From a checkpoint of a small mixture-of-experts model trained on Wikipedia.
Experts: 24 experts in each of 11 layers, 192 squared ReLU neurons an expert, 2 picks a token.
Training: a variant of Adam for the experts, 293M tokens, 4465 steps.
Below are experts of layer 8 (counted from 0) of a mixture-of-experts language model. Rows are named router (the router's row for the expert), up (a neuron's input weights, with its number) and show model dimensions 144-191. Each number is 128 + 32 x the weight over its row's rms, rounded and kept within 0 to 255. Numbers have three digits each.
Before each expert's rows: "comes after" lists some tokens at least twice as common just before its tokens as in all text. This comes from a sample of Wikipedia text that the model never trained on. Tokens count by the router's weight.

# expert 3
comes after: " the", ".", ",", " that", " The", " it"
router:086133163133106114077193151102136054167107165074114095103179112114153103112116159110149151131117092148207103132115119075136146165106116117105122
up0:110140156072157130169173128117135152170157157080118121174183129165126132192122096132172165159192199086094170109111122139095122114130140113124113
up1:134146142133147112132134138107136151099134109203215136110135111152132073131088139183103118131052125096167218118134156121129113152138102194127144
up2:124122122156229123126124141073075145116141092137184112135093098170069129097119175164117153106141080135119149075137110138140128135088159148143154
up3:047123111165104128130143137094152134169161112193134118090158135076148111148144136163110106134079163139208098166126176125169180088147222125114148
up4:090087098169115111117095159115107094143130172128218134139203089185150089134116120140084087128131098163145063136059140171098052145129132144150121
up5:113175141142135096137169153098108137107159107114136176118124102150122134127094167125157150114128098144139127135115146078125163065153108115117142
up6:127137099089131149120136114224150120124085142067068165133071134101085123178111086110076098105147157168118138168088169160124118117134170127070097
up7:172157132118082168105168115138134132100121126156135144094134103172138129133086152125154135109102139134142126112124113128148067173123127168081138
up8:082178174135097088087155149119149147102094101133118160192115158125102176162132138104155148090158152148127168101121124147164132142175169137097183
up9:145063060098128126131136134102132147151126131133129080106193150085148112210134143180186096121108154141126160194101172140122140127137141134110210
up10:162100094165192098133123106172066099088136156091155079142097178085130119167103134111136108182123110141119149175105086189111132121099129138205118
up11:149101112126095123113169160117131140106165140105092134203143176205156083164129074081154152149153131111133112114096033146185151159130131123173145
up12:065069088082121097117173131162154167097124140132059161111132112163148122091165125111118107133173189132145092159150163135212096122157102121169108
up13:111116129142137163187134134131113159145084114181113108107148193142146127155065143088094149059140136147152127113156092153108193161137147151135143
up14:099104164157104110101151086121116109206165134108111176137175100136124158144190186079145179142126107152145113138145155167186125122111080162142126
up15:098137123119140103157157126079070153135149121136203145117162059150115133090126161126163108133132109116126107072103109077125064119075062093126131
up16:073102134111198103119162105161176154134162134166142150170166108102158125136162134142137078136088146092174101189152166111107130108151092152148130
up17:123090103153222123209112143106104167179121058174075058114088120116086170123107133128134085101146122143150143139132144189118141143116110104104126
up18:154155159087067118106171089158151159190158109116129162147173147139096153132120128120130075194166086163181067155102154163146143162137126128161146
up19:107152069057132101106120000162108131035093155118141129127099131098058187167099066185081084161146207128132126123188127165170190096117148117121112
up20:091075092175146168116087053135144155136159093138172134111113175148132123106088113168104126112073156141131110111163149127141117111099132085137153
up21:144126102184179154141139128108127122107125116123186095104126131091106121131101192122144124079138128146119123160197153124099149136127184115108153
up22:090126112138183063148115118143111106117111085151097111168133113081114149066164111141108099111147194140085158111083115167133137090161198117102181
up23:168130062119157070167101169089194129145051137076133132135085174085120139161135071090135134153171137170125164133162122129110109119138141078178107
up24:111139096181142178156178096148087135086175135140171143105135131111083129191140075070188163054157098184118126154129120146129123036120113117104190
up25:165130090103103086133099073101155203145138179151255166079104130125100120107088112152125089193090137083127109155156155131119100112117137134133092
up26:190102167098080130130147139203139079185050113117109203148184137180118093135156098134102097139158063109065171198086114150148153110165136160104217
up27:162087107161145114112102196142135096171114167157088186112129165143138230164169170172101119096153111123121119119117163113144137138157167155120135
up28:139123082143135101158117145084188119128201153188132152131117152204067097140114147104132140137125198116082117132157175110129108132155129148086152
up29:137161122132102102136170143152133099099097165127138132151169125127135127155137126121149136176114158120114142163113091201149112128148153178105131
up30:083075126143128091103117113141154138126161090160183054119095128158114131083130196144105070158123216093173167077106195125171116107167120091111156

# expert 15
comes after: " |", "|", " the", ",", ":", ";"
router:121174168087086066155098125123180088125124099194136164146131062111163099099167085088177103117109077146123118112182140094141111168119151127142120
up0:065154104133128124125107143147146152107207169140128101097135152135141116141104166154034162253143137080174046145141168123124185159143125055132152
up1:195078124087105155108149109120196131129156095157115100103121117139135114102106106115123085192141126140200115131155168197188113186156123159100097
up2:189141096209113160065118163061071133058086117059101108156162202094134190115127119168123143119112131142162147135106051144111146142154158113105191
up3:148080089168152130094151103136161096141136129119146165094119136128155162093142083136150128101183180113133129169124059163119137110135121110109142
up4:130146163083171141121120123126155114108113183130118105114197121150071089206058094119100168091119187143108113127133097116082148130110121155151114
up5:113169124112122117128113071142087062138144128082117127166146131104164097174138157145106137143123134155112109074131168128107072179110125202132123
up6:215104120172116148116114091109181142113107083125194128113152172111139140191186073154173058065119148100176120148107122109104110170113153131106107
up7:103121110077107102101141164142148137144050096179104123140109120136128089123058108111041094119102126132120140102054186129103138127176102187150075
up8:094108169128168119161151168161132125179137133067104171104140129114143115127158157133152187165163104127108155094166145158133108109110097110151100
up9:112179101093129120152170163136172136081124106129129131142091131135174069106129088170124139195150044190097094157102067117096085088080147126053147
up10:173152093151099183087125054165157093142177123142092096104177139109087140168144126088178123090151125124142151082144150113103091135130152108148129
up11:097125103180163148131123130125161158097143105120164134118141165108138102116164123140139067110099113172110159148129130111092115113084095085109081
up12:119160096170130130174135162109107114150122079090152148097150121141119107144111174112156164101219130096112096059102080134099217111163153154171147
up13:071169156084171114120142162143128129113077160103078081122107160148167126184150096156124094098143101123103136124107120097118128128168148129139075
up14:110104115119137122127135156142173095037100174082171163142151121094148110105127175150111098202098083150112068156123148126193154139101090212112161
up15:170159142102103128125160126089105101123143155136168100142110134155165144129147107079212057207175202075142149120122194101138127081127119196062121
up16:127159149125124142122133159147109104169163119127134153109127119103131149123081111121174142192159145122099111185114113143135123140156145196149158
up17:140158151142123124044108092109155097157165151069152175108167113119171174103183154129082151179112144070154160072165130151156096092160144145098175
up18:125094139140211113187146062140136170081141093177177173110129150181131068115201095160110086136120194111177145224143148105122144098000091128140117
up19:153089127100104140103139139200158111127156155056141116111124148119129096080141159073152061213147100094191096161097170136128074147120109178129051
up20:153104152144103104108160086135147154055106165175150110156131147218121133096129094149141122089095119186088151163138093113137166118104149125127137
up21:151136100111080118112146098133190162098088111151145176117151164191059106060141131128075143135151133166119151111130077161121109186096103103171147
up22:121117092120139164128121169125117087075244088114142147162155158110110186128134096107082091109152075119125112095135119165135083157121156066053132
up23:147130097108137123088113088155171138146120154139154196157100120100113129112085113197110214187186099124141177148131076202183147102178117168068201
up24:113125123168186163196153177086133076105112130095202164162166106160059099088194123130118158143126133156076128100105105112110160083125173179173115
up25:080140075080165114059130133170129145166207150119135122121103091117105143078186126107127151129095083149121098116102154057134132138151105110113115
up26:141118175116127124156145168179097077107139091118097098159139122125153146126092116149143136141114145121142080212119079144126195076165149137102198
up27:176088123138123116148136151102091123035135093144165092136100106128146106124064149218107152135188152096092116118149050165166128139106151128103133
up28:137113051161104130148097153139111113139114160124137147101195088138136123108132200130093094158078130064154112142146116112143162117170138134128099
up29:162132164093140140142164142123085135100128128137184098149189123087109086095100140105113097161147124153155199158129124123110068046122147145064097
up30:108106118131102141217139177188143155116203172127091163132095137113121197094097074132050144120154123167139106149158066126085167086145121078083087

# expert 0
comes after: " ", "-", " \"", " (", " re", " con"
router:107120142164161147113167143124125072165189155083125116102101074176110166168128105140182087203159093141088142133171115123102143126130099174125142
up0:117156117165178119156173109119160104121072158136136201099189100159136161129172154123117144145092143123143081095132131117159156139128089118153150
up1:162187156104180160174171095100114108161085087120128124119150139116157154107146119131137136100143130179159100103102142123125123089154154124151189
up2:150155158144133161163161100092129123096189140117139101101149143115123123136061129149041206130069145090144105098128085114064096219140133065067090
up3:058082086143153135130081146125116135160157177118079201127116150068161115161194069129117152153119162104112074109097076097107132101087191129112124
up4:074129164148153113177111119150144102088115116148122111199119184091120108091108116125086151150138171093140121054199092138154190109030150145125124
up5:129118139094115199137182159100131150142170127129055105129133139148123125124146083171149161134092097167156166082177117095127114149156123110127090
up6:161095157081135133128151136112181051120177177109139132146160133143126131093173127167128175108123114140102168128114191140105168058143122121102119
up7:168095147128123114135132160084117161187169146134099147175146112092141146151103143168146125173119121103144155115146114153154187119119136136159147
up8:095122169124151071142147112203138099161230158104153144140129107117131170145105182099161122171184112116130149195083137098103090093114070142224132
up9:087119126193119111143101177096141147102147148135116150148102151054083122111137096126161178104161138092069061153162106129160171144130132166130116
up10:106117115083121113135159140108151100105165156153140139113109115092097131136160126129147148160143044081156094143087056102128206119143124119136163
up11:132105085064123118117170172122154107145083142183168191161166170148099122102072120112147152152156114119113122126163113113127114124136085099094172
up12:157133127084107066140165145111107127120147121162074104116132078139133191180106105139172107115138102095179145140102121129137138112184139100119124
up13:150086107117096163126139144196159092120125161121156134148152167144097129119100150199163115128157085090131092184196174122154189122203132061123108
up14:119144094183138114136181167132163130090140141109126136204126140193095091043156117159079126155160150091106083140141092132099116142115077137135191
up15:193174157158138164146115110105121183083169140108114165113114087096124137075109106175082095102210160119175075088164143172153120098125094156130124
up16:142085108084193068109101096107126110156098151108177073133138159133137175141157146152132108135144144137125142181147171186130112174086094102172118
up17:104209148145171126178154083128089133087158150113122147105177085118156130103154213098156130147148076182087099101174100216054058109126098135139149
up18:082147139125105125142208093141127180126138134130075100136146165102142117139137121118124121162180115094133148079167141108144058070135091115092081
up19:127121080128112119173118131046178207126118097107135127106127122085085124078116127140136134162141139138130135107156090157105167102064131131122160
up20:128126093173096113160143143074098106192122110134144085167107066119158134134135152140177130150167101107202153120087134104173140182097140101170109
up21:143082071080096092126117110127175176123139126099154194124108106177125062064171116142117115187090172156127102125149127110156120106115107168082149
up22:129143165064114119120184073123139085166141112071069093088155130124096163105131130144151108119169108144138144125127077117140135126089131101133151
up23:118097124159142053185169132117101188140129158123109143136062158120127100124110139182122056106148114191125107069149130163148132088163153112045142
up24:082128139160077096168199172097161099114082094107168156119200131079141120065131157124115137096122153079101079084145131176162150097098144177151102
up25:127137131153089119127144128115129130194154152117108098135164073084112172130118125122158135099148079142107100125150062111075168190148148144168115
up26:069146141121139133163134098163132118157118156093125111104138134092180086121118172102147123126123049125140114098137115192143114149149101115152152
up27:115128110116146166149141158116140158149104143128072099140154127204130133132113110114200211139153072118131147115112081149104080162149139120137166
up28:113083134136162100100163181144136128174183171118180114167106111180153094089107132148164155148156136134104187207188062083125144134161086154100169
up29:168094156159109145150185182060120148157143165117116114150125113180060119088151158140174122098174157150131162126129051094133137121099116149135189
up30:112110139142039191137106172170139077124178117132152126146139184180044116127100118126182164139091170174133192102113068094052108125118146139206115

# expert 21
comes after: "\n", " |", ".", ")", "N", "=="
router:191113145099092201109141182109120114092166111174133108133136150170119101100102081098124074104075082093176113182098074112109091154127132129143144
up0:150118117086119167175125167208135113059140146096108161137167158145114168102113128099124164103111118135181134176090114128127127130110182074191164
up1:079137133119176147172162126147156120112190159099149118138136130173180136122204109151160155110103148111123160176111188154129045092081152073129127
up2:160120143076131152068130107072099135117122144149165110084119116132166104078130117145093067102078179108139095116164125155048192118077133117119136
up3:133144160096174105139187119169162125107171175096093158086149087170127111132089135159140158137113131139094195181085150072115126088197112178155150
up4:127075150089101076149068141139117129121170123123105135153135142129098158100154136150165113128180052113117122097206155113211086161160185109150129
up5:147130063141127151151155146112130222108065142170161088137133119160133116130117182206159126092125157148114089122172119154166127161122197105106189
up6:165141139064132153130135124113183195140142104140152067090213135118079088158152165138076147097145117143142090097139106172090139121120141158146130
up7:132078161136105142178161135134127162116104117110173167139119147102138088090117122108135113186143150132141103068138083160123145196146120095097121
up8:135074137168101171178100127148122131162124115120135110143149153140059132107219157156221128064193164114151112042109120108056082156100173150097115
up9:114102136185179056156137152158142098146165132124220162150105096168099126158160154106075120108158078148089074126165112182173166102146124150146147
up10:090161126112107118129197127133149113081160192138086138086161104139030122116138125136144152114124080183149108161107205070109174093147137175159094
up11:132172126143094116068073130112155092114132112128144116048096100095060118143171119131133143145095184102167133127153095142090121113136096096149090
up12:155154093156061129123169136186169134120104104188078171090137086130191168116129137170142078123114116135061164068140121130156138118182155109134140
up13:129201155123117086116170093197096144110134105129084066100143117110130149188157124136138113131168129131139078118118133152141084173107113174174112
up14:131124165084172102201142076211214130077172143104123102088121148140102087079103118084092142144128074098108092176121169098154218085181093100154125
up15:179100140133155088118074068141131208150134120129152123089134206147064101125107088152127131128062134130181145147147118169085146176106158159092193
up16:166136139174170135147116114104140147153142111174168135113164163167096104161191132178153132182124100149124157105103091164139124134160072122102146
up17:138167138119127121108185128110091094122155160169107082105146050103136073231118209093157166116094099157074143106136144157105127079133150179126121
up18:121135185119138107144110122164125115076091124087144095100109150220100169086148126155125178135142083122096127157104158109100191137154103116188114
up19:130111064124140102159149108173201134105139132098118149124099115152152133107139127195148102123106099153154102201124208107152127172156110128125142
up20:109091134124139096216154116120166123210141144127139139094128120145128158126136183138169143145136155161110106084123136187179184122117153117133107
up21:084106096168141160124153113167160096158157139141145133138106145074125064098154154167111140075129173178154113128211103140123111135127126176111111
up22:170147169098149180084148132123156143159167052192103162137162127143086117134162180106158119163131105192093064157127133128129132125104104149137072
up23:173184090115107195049142110087102125162133126172108113188098146100177120115193170133122133093156136103118126174128136099094144112120135143109167
up24:134082145092114120183184143143140171154069140137168106149108128141152123097096146158081149205116162066177100079138117087076187084153151158121129
up25:238178175119100064132112149141101103171034153107133147170154112128108154144135136138148153099132116135157107117133103142080151178131149161104101
up26:164165144066185112123138153166110065122166082143123148115165138144096089091144128143101144112087135148138130113130120160124075133168125085102147
up27:120101133100097164124158121191181148074139126163127191076174168147181121119187122099131108089105119136059127114145126121103085184128168129118116
up28:126120112110056107171111097074172123114177092150133093148143133116135117133157134114223095118149182122137146052169119123086120150065147147155102
up29:127201141072123123179167125138101102107140139114086136094094104163094154138146152137102115083134154113147137116102151104113074145138093067185123
up30:095130134088153062194078146174188085133167117128110182085166145183077089130154126147125105140076141065113109116104075126090140093137130136180094

# expert 10
comes after: "-", "|", "–", "3", "5", " first"
router:187122150111099069135157132127098104120147123104198144116109176122102195108081146108195196171198117148120127168113103163161177111160080162079208
up0:078118203171126179161085105094128119148181133171141162101148094091101113177127183079124114154153017116156117087174148160127156153124166127151121
up1:121158095162138149132109127112083120128117229130169127105103107153068111137083186126155132128128130128079108071148122104121104129178157167109167
up2:142091119120147136174116109132157146095143134123140148089085125128104122061155097130155177170090179124056173191105129130058121090150137162121164
up3:076112144154129113137117144112115102153175173134116101123131146128125121144118099110162136149125103082055069183151136147141125139101144095106096
up4:148157153211105132121118092112109093112132119173099131135072117157066112134161169118131165133090125133098137128083152120163123184090194161110130
up5:111160098123116106127207132119081162149131190188114144225115102159121184137170083141162169153155086140137117140091098125094134115099212098112164
up6:124142109131124141187064132123102121159083149155146089106086117148122129153093156162160113167151152116136080158104136207091110168120140106148162
up7:129128117126099091149122163161158133111140102127174179163145160108176178128165088172188087094175142098145138076074177128126135071139139168103196
up8:112108074127134101185108148116100099141145124150120127134151130124084145123147165132133148110116129102167103110106169141122149190148090158108169
up9:180183138102148178121130135147128076128118163142160102193135104101079145153091190135136173135109142168125194095127099106139149103134095146097183
up10:168179135141125164185177139108109094172178116116174122144164104186104131180152099094085109131133051146108197161021127132098125155159129091134126
up11:110135120136098130111129138179064119126140129203114113126109122093092100092149102138108097142153113172136130121090156164130138163084176116088112
up12:080091126135125134202126126120170108075102096149184129163139080115105060122172168099130174107118159119129110098171132134084082082088106156081102
up13:172141167127175125070145124145109125137148147134165148124160109117102126221176172139150146114131126100145148140076166106126147068195089182118176
up14:114158137116132112107124169167156123170081151104133167155177127117061113057146077160142131199118125166169187127136162094149085116170135183152125
up15:140109127065154123144092183155124134092181081094062123129163097142092136114098110151152138123148137125061099152148093128163092181146156127135168
up16:127090108102086165125125102113099097137142135110142118152097088166122117136115144150136129124226175148119173098173119182175135068136138111143105
up17:150136130100115097117129157071136129138151121123162114106138117140118083098103095073143103098137083151143140061132111110184136107147129101134076
up18:129090102208097085114148113163141092123091130158103201128172131150169140206151059174148105161124094075082042101205104090090088120113121163112113
up19:151138135050158139169178120104152115151134165119080166094174143158111189082124113130169132154072131101125105094113120107105085173143126150136096
up20:133120128180112121126113161173201055150147171130152094163127174115119155103147160163132160161108132136085146141195102108142113133081104193073164
up21:137159112097107081146136096124149095087160128087109143174106132158089149134134133135152105101172126123163119049076109107117147142139082146165151
up22:122162153213171124084191142084119161107163099141184078082116098115165080128147132154158122155114131121182129081172171127151128135118160098160111
up23:143146189112191131171105121146154118115174112083180099162143131086098145086156116101139091139112209094194118134048109075147130187156115132139140
up24:134095100143087105110157200133160158171156112073135147138133125207115150104155206133155135148133120122139108140145084088180150116076122149166120
up25:142134109119111156160142064169148132115185106176133169102111108186116122138107104181111104155140059172086160148120109072138141128091106135127163
up26:077094098079154113126201131159103154163148130139073168131108169129163155099161118126083119116114084130124100171112075128130111132127150168142218
up27:182116176099129131086148099124140077189173142099159170179177173093123083124146113136146159132092137158182144195127115181117126052116109137137161
up28:140132132106116131136126150195135153051123148082078127142206137091103173147169114099143111144092160127104105110186142114146103123143131136148176
up29:143154136132150102124073180125118105126131171161113079146165182075104156113090115096129102186096096128144124096126131132163088126171134166133180
up30:132091117095121115145161137133118133108138170130147123144176148168113155122116115178093116066066125106105114090126168096104163151129111122155189

# expert 23
comes after: "\n", "1", "4", "3", "7", "5"
router:171153155102131133113123114114103156156109098140144100132129174208108135127071107184141130190135074139120094147087157111127179152177161134091195
up0:095068113058143087080145120154128055087090090104068079111200134146078088133111095118163145165127103156075099146110151111085089157138134137173165
up1:144122145142118151169150100185138156139105049138163133175167138169087160094198132160140129125141122138120127090102127135109137153102153081104075
up2:115104114115160108152155124079122116173142030153145101179114145194129127184124148165184111104145091188085091106156101200157153151116109122125096
up3:162112138140094170156142145141101112075085142096096099112104113163101143174105077154104162027124128139117177141122080137084153094152184102138101
up4:111061141100113153159151139128092140098120109170094157165168116146130131146086115046141076182214110165135126098118136120144148084131180097116115
up5:171135107134117133092116140153164107147109187147163181140151105134048171167113137130142199122151037121153113120128112142125152093172199161137161
up6:106121122142214093149153177138142091185147143137166096127174103114170146092139149114119169124164147116101143104132105153120131100149160144137140
up7:139122118117086060131130112149095099173156097122133175082135071126107169144100139138108153102114118165093153106078157129081146104162117064110133
up8:123140176118122164147137087139144140120135080160090137134132137132097174143157124095135085150121109122089114125103149144163143098169111136078143
up9:099151128127129091115218185111113108148137118125123102055146102114154128146149114152129130154158092115169122176089092125063132163161102196136118
up10:141134134171184210132164099129102090105214133189084148072146116165018146184122089114180085115125125114113083146110169122128164142154136154130169
up11:178111172137123097093209087142069134121105143119143140176098083128072065172180136156152126120097123169066090124112116168120068103096136170139125
up12:148106140123183103165145087126154077087080139148145116088134128115061113189080108115160104151145151133102151079200168093097125162092125139133108
up13:136123152133123148153155170124117139153138086114136134156099062137159091089126164123087169119138119152112110096107112150164119115092131079061138
up14:145155104152182086098137160150098092080120056185122191144112119172139186111105111174151099119146095143117106108166179143130080127120143149135112
up15:104157102085147103133145063067172113148133160131127128155105103118056140175066161165146142059145121102140109131165147117117164084162128111127130
up16:147140122097149138146176133139173128125118156077172123093177163202096067095175143139147127158123076152130090121123093095142133126113130145152113
up17:088057135124150160096088083160103117127181224138193114097135139148105110118161152138133089101120151132160147151130103135151155053121090120201138
up18:126124135172149039086126134107122170137172102134173118134083075102084165103173178135131095083093113105136183080145107190151086123140140120116106
up19:115197129125119131140149087167094132112090062162069140122117142082143169162085101108110116155138164175077152098108149164138137136184107107130148
up20:145144186107130126105157166096106133106140042141159144086170119082082145150105071132158134152084076162142092151135117136142113183148132187079139
up21:108158115149149118074164110136092146099130054129121149111117141123118105181077147164143121073110178079158034121154176165107119143099072108140129
up22:121116147162095145170180135138153082185142162085150176138149112158129123115151131082206134153194150177150188108132095102129161157080152103129186
up23:105126110124067119125109073156138033152138105145103190182132153107134123138138095155133101157184085128121086156133194159196151114151100128086098
up24:177103164050119137100171135176159141182158146107092115103146129114084125169120123097149096129124103181169089090116143124112170137152110168144147
up25:121114111166135186125138100160134216130157146178113136094124170159151103132180145143153107114094178113083119179111094113166102129091101093118122
up26:153163140085143151098162058128116139092155166144160141125171131203118148140105173102147189145171062118159161144145161092081138115158144100120096
up27:159168075152130158175214067132158052168129142178155167100120112181139164134177142123189168158141143135116088136125109173121094116111133159136141
up28:152102104144097175158143080132118092135114100143190172157117120154122175152117123105103126118142111170113123176168168162097131104161125111119109
up29:112113114110137153128139118161121138132129054152138140138095149141132138106052112121033083153150135155191251097147168139147155156129158152139187
up30:063104106162112114171138092111206066165085222133134153111117167170100120107142157150115155118053122101129152095141182152128158091113074142141127

# expert 11
comes after: " ", "2", " |", "1", "|", "0"
router:105113136133123095088099107066149176161082140172142149108144098100118118074074129154159148117089124123097127143134112122115151117142140183131161
up0:111129146072098149142131091171147142110132130139073145126127104124111088140080119069094116129118137142139126100085041155141194169158148138101084
up1:142086101096140117156103132131141148144228159100142117154162136109179140110126134148171116072132113110071131078144136136135107083168112118132207
up2:103106028154160121109143143111157087149058171127092215146143116141156131175110098093151149113177079144122136138156101174148109174138147153131112
up3:127077133161097131097122093139194150125138155062150175093110153177143117093136147194129144123083140094124112164120124158122124100026117118139141
up4:068127132173142138124165153140128188120146146194123141150134131172155153125155102165178177159134123080101118151096161174129075089119116137142173
up5:172112107107149149180160159134166091104104038135126149154107145181055098159120180101092140125143107172048096133071092134139086148128175129098148
up6:099135115132175098113186162097085159115183181145106138150135138133095155183069133168114106066098104086110066129139151152150104122144127060116134
up7:140103102194118118114188112129135174117158095169178123169138130196092071133158102082076213127125134130057128127137151158093171104104104166139150
up8:099105157109109105090158103132159148118161119071175181111141123121161116098216175153157074146115136107131130105153127165116143092061165128114148
up9:173158137128090136119145141102090130129122103124152148128231131132162116158155154178110186125151107120093095092107139091097155102108091128092202
up10:143141139118093116132156098123163159151135146130172189177158127119084167137099148139127133188158173101141150153109117173091152161120129127083141
up11:132163069112151131154195128101167140152120074165109164109156107150145131130119173130093103139151150172136088147135179153114093112080132141097132
up12:157112133112112122141110164160155145124114164152176093142115171133151101148075140174156102034147139116152157118105181129130086139138076135183182
up13:106133144058113105087172047078209129100137084081139115140113201113140178151128127169143139090148153144148121069152124091109141138160132199169176
up14:136114100111151141182172133085138118106145097171103124142089155187116184176096140117082154105150128209173163111122107149153164160102132136113168
up15:106199158094130139075210107124078162103201152117116151117112138087139190079165187163120140113109111111131180182127163103113163066158089081122154
up16:085085144103122115167131152131155096088179088175162133177102112135072148156106133144071186109115112135083108161122094140138120128083161090173091
up17:101138133127140142107158163098126098165216187111121141080109155180135210136103123143094168099100114163149195072172162113129143085117093097149117
up18:148124176061122120110114132133095115138177117107145134142158095126134127184109150092152126064149097161093138138067126118139138109134157126107123
up19:174111129121161116189145151123146148135087074102138208160122123148167128166132149086121116143097150092093087108063139174138084167102142090078124
up20:123102168152138126130146091141059118116188145092151112114184117133128088140163111163190160088104086157055132139106185145146085084123062128152208
up21:130077097132159117134164116126182083094065100149117153179104168096150112148104176097170147239163120142105149141080126171098114132081064158118127
up22:103125179101111154173122171087137150135168126113143100141159135103060139175074089123106106129159090141169181108165174139128104084149129138097134
up23:145153168038082148138128142121147154130162147104106165163137132105184124158114119165056149143157088135102130122132079131153161123088157087126132
up24:188112165100090168140128113201138123087147134118172127187110155135072081126144137117159136183156114135137136159173101172172083135173146141108126
up25:138115137131158100122167154116147149141162099095158165117173202126081128111154163065164206144122164167145109130158114160118180127100127146102156
up26:137082081164120107132098116134121146131155152109066091057112097122157145118164134125160142102107146157112110125101123145121125111143080061158183
up27:117110085159122123102146045117160059141112102091134165102127187106061119097136167127146063152143130168113118149116058177122123102071124174146075
up28:150137154148172107149116113097104139134168136068114148126161106131156138114142113131067098140086068120149064089125107140156149116182153212060188
up29:103124082132123090124155125085104115122152101125119138134092124174120166101103141139152189159093104093094123085058109097139091105142087123152173
up30:135132159127127180091126102159105170124140143097094080128115207190147054134064158125118126138063151147182109091139155125076194150075130130101124

# expert 6
comes after: " ", "1", "2", "–", " (", "9"
router:124055182108129152107116131143197142147116148182156144112134181107077094107079108138054150153094111088109077124167126119124146119092090142153139
up0:139116099120129111142104157094050182079170119162156150132119092125149132060146147103119136098138088090114119115132190161138109173152116163139185
up1:130090132160089163134166117191160131092081132149110144172138118103083131159169166120083114102151154163144113114153138195136125127106176092097146
up2:069125132133087140098141102118157128185116125164209179163094112131162147103112123114147143071181098125134089085091194122135132143143129088126112
up3:117150117123074150153151133168097093122150070152179165124197135142116119099175135130166155175145109142101067183106061139158124128112164131135200
up4:153130090123160111167140086164167108103143112104158140119144135148105107077241120153124211073175161113134182168157182146136097111152129133118158
up5:091162117147090113135132158127156136127137165098099139087150116136093106149149147138127168165109171113124114129135091133068108125059136161130089
up6:107091120140161103193131085163122162141133120186172152166174151128073126144119155138108153137144097156117125120170136172130149088125131101115165
up7:156093121140113121155145153203177128132090151115122085118197107155049116207134068103128162117078166089100114083151142144154095141143133169147161
up8:111147102131139107179118141084122153107103145124145155145133178157110146146171074070117159127096113160146122124101115107145128133098105091157112
up9:183146118087045067117165121161112150090135097152142138189138100133116125089171126098155172180116076141130107114161124156163122126138155090135207
up10:174162151115106127130102099158130162140073137137088100074131153101145177154177197191100116105142170095110070139162113145142140123089167131184122
up11:097151134159152173119155129116120150126195135119129124130139111134173118181157168213087079077094084122136135118159174133101115148062103191107144
up12:122144101124161161146169142118123124121129130127133106117109108076134070153171158099092078136185169117202158109129104185104130194113142092150099
up13:109093144171092167130096152153156108126181100157142107085209111143149081135139150078129097167120089089104077188160119192104156146112123152172138
up14:112154186145173155087153144147142199144111074130205098172169101168165165158160111163092092115131107143105087169173146154075147081142142112151106
up15:122167126118169175123132108117097070136125114117120097155114111086140151100158128082126094092190119114125138079133146134118112157105172108183115
up16:181181065129170083191117146121132166165131134154165155111053130183045082166124190186125144111079137110103114171068054166092124136130132103109110
up17:092110125113127111109111137121192097133140162097125159130094151152153190076105125152115114073115128170112179093046186156094165132185138132180123
up18:145123124079208146169159188172174174102122121115113127144071123108064129183125176145112163141135091116092088122118082159117063121064134199171090
up19:090153128190144129137151132142129145129138146144170104138122117087131104155170093098174140136079074195144123127092088105120092089089084168165139
up20:173101102077110120169138085105167136092197154159095174100128144158060181081177138185172190109085147113172135168134198184128115134133121170108090
up21:144135130061079149118129143123129077103081144155139107109070116134126179095087128158214136108105119106100109117070131111145073120150083130143234
up22:147182100066100094111137128120134158145147124143157210153145106123183136120102164114124185137148101126195102136129190158084134106143109167124081
up23:130133082118117106132151152151141132060121162132144231100133144158115106117176139138127165154074098140129137128104132181082100133167189138137107
up24:149156151130151135163170128072135167140184099168124117175160119138094157146131160163078094119164186131090118141131161158107129107090174106091135
up25:111123097152141155103149140148101129158145109107167166116233145130142098121144147132102141090162175114201142133109147158070087159097108098126112
up26:118118156156095089105131149148106143086116150129204139136135124213132161116131171158142104153145074187068091058119186139097106124079153169152127
up27:092114108165173108093176135157176128134118152160099172147103121114100087158158123123124084092122137074138128113127123120176171195094167150104143
up28:137149129118169099076128093161062172202203122116132132067194145135180147076120174153123086134098127138134100151141136200055163114113158104110119
up29:165081139143124063187111148201168135123089137176152120109148128148133097194133119126068158096107109145107111133147155141080117206038133116117092
up30:131164097181168119213131107142112076145145141096153166106217115161086120054164147130185157097200090102139178121084162134130089087100100118140112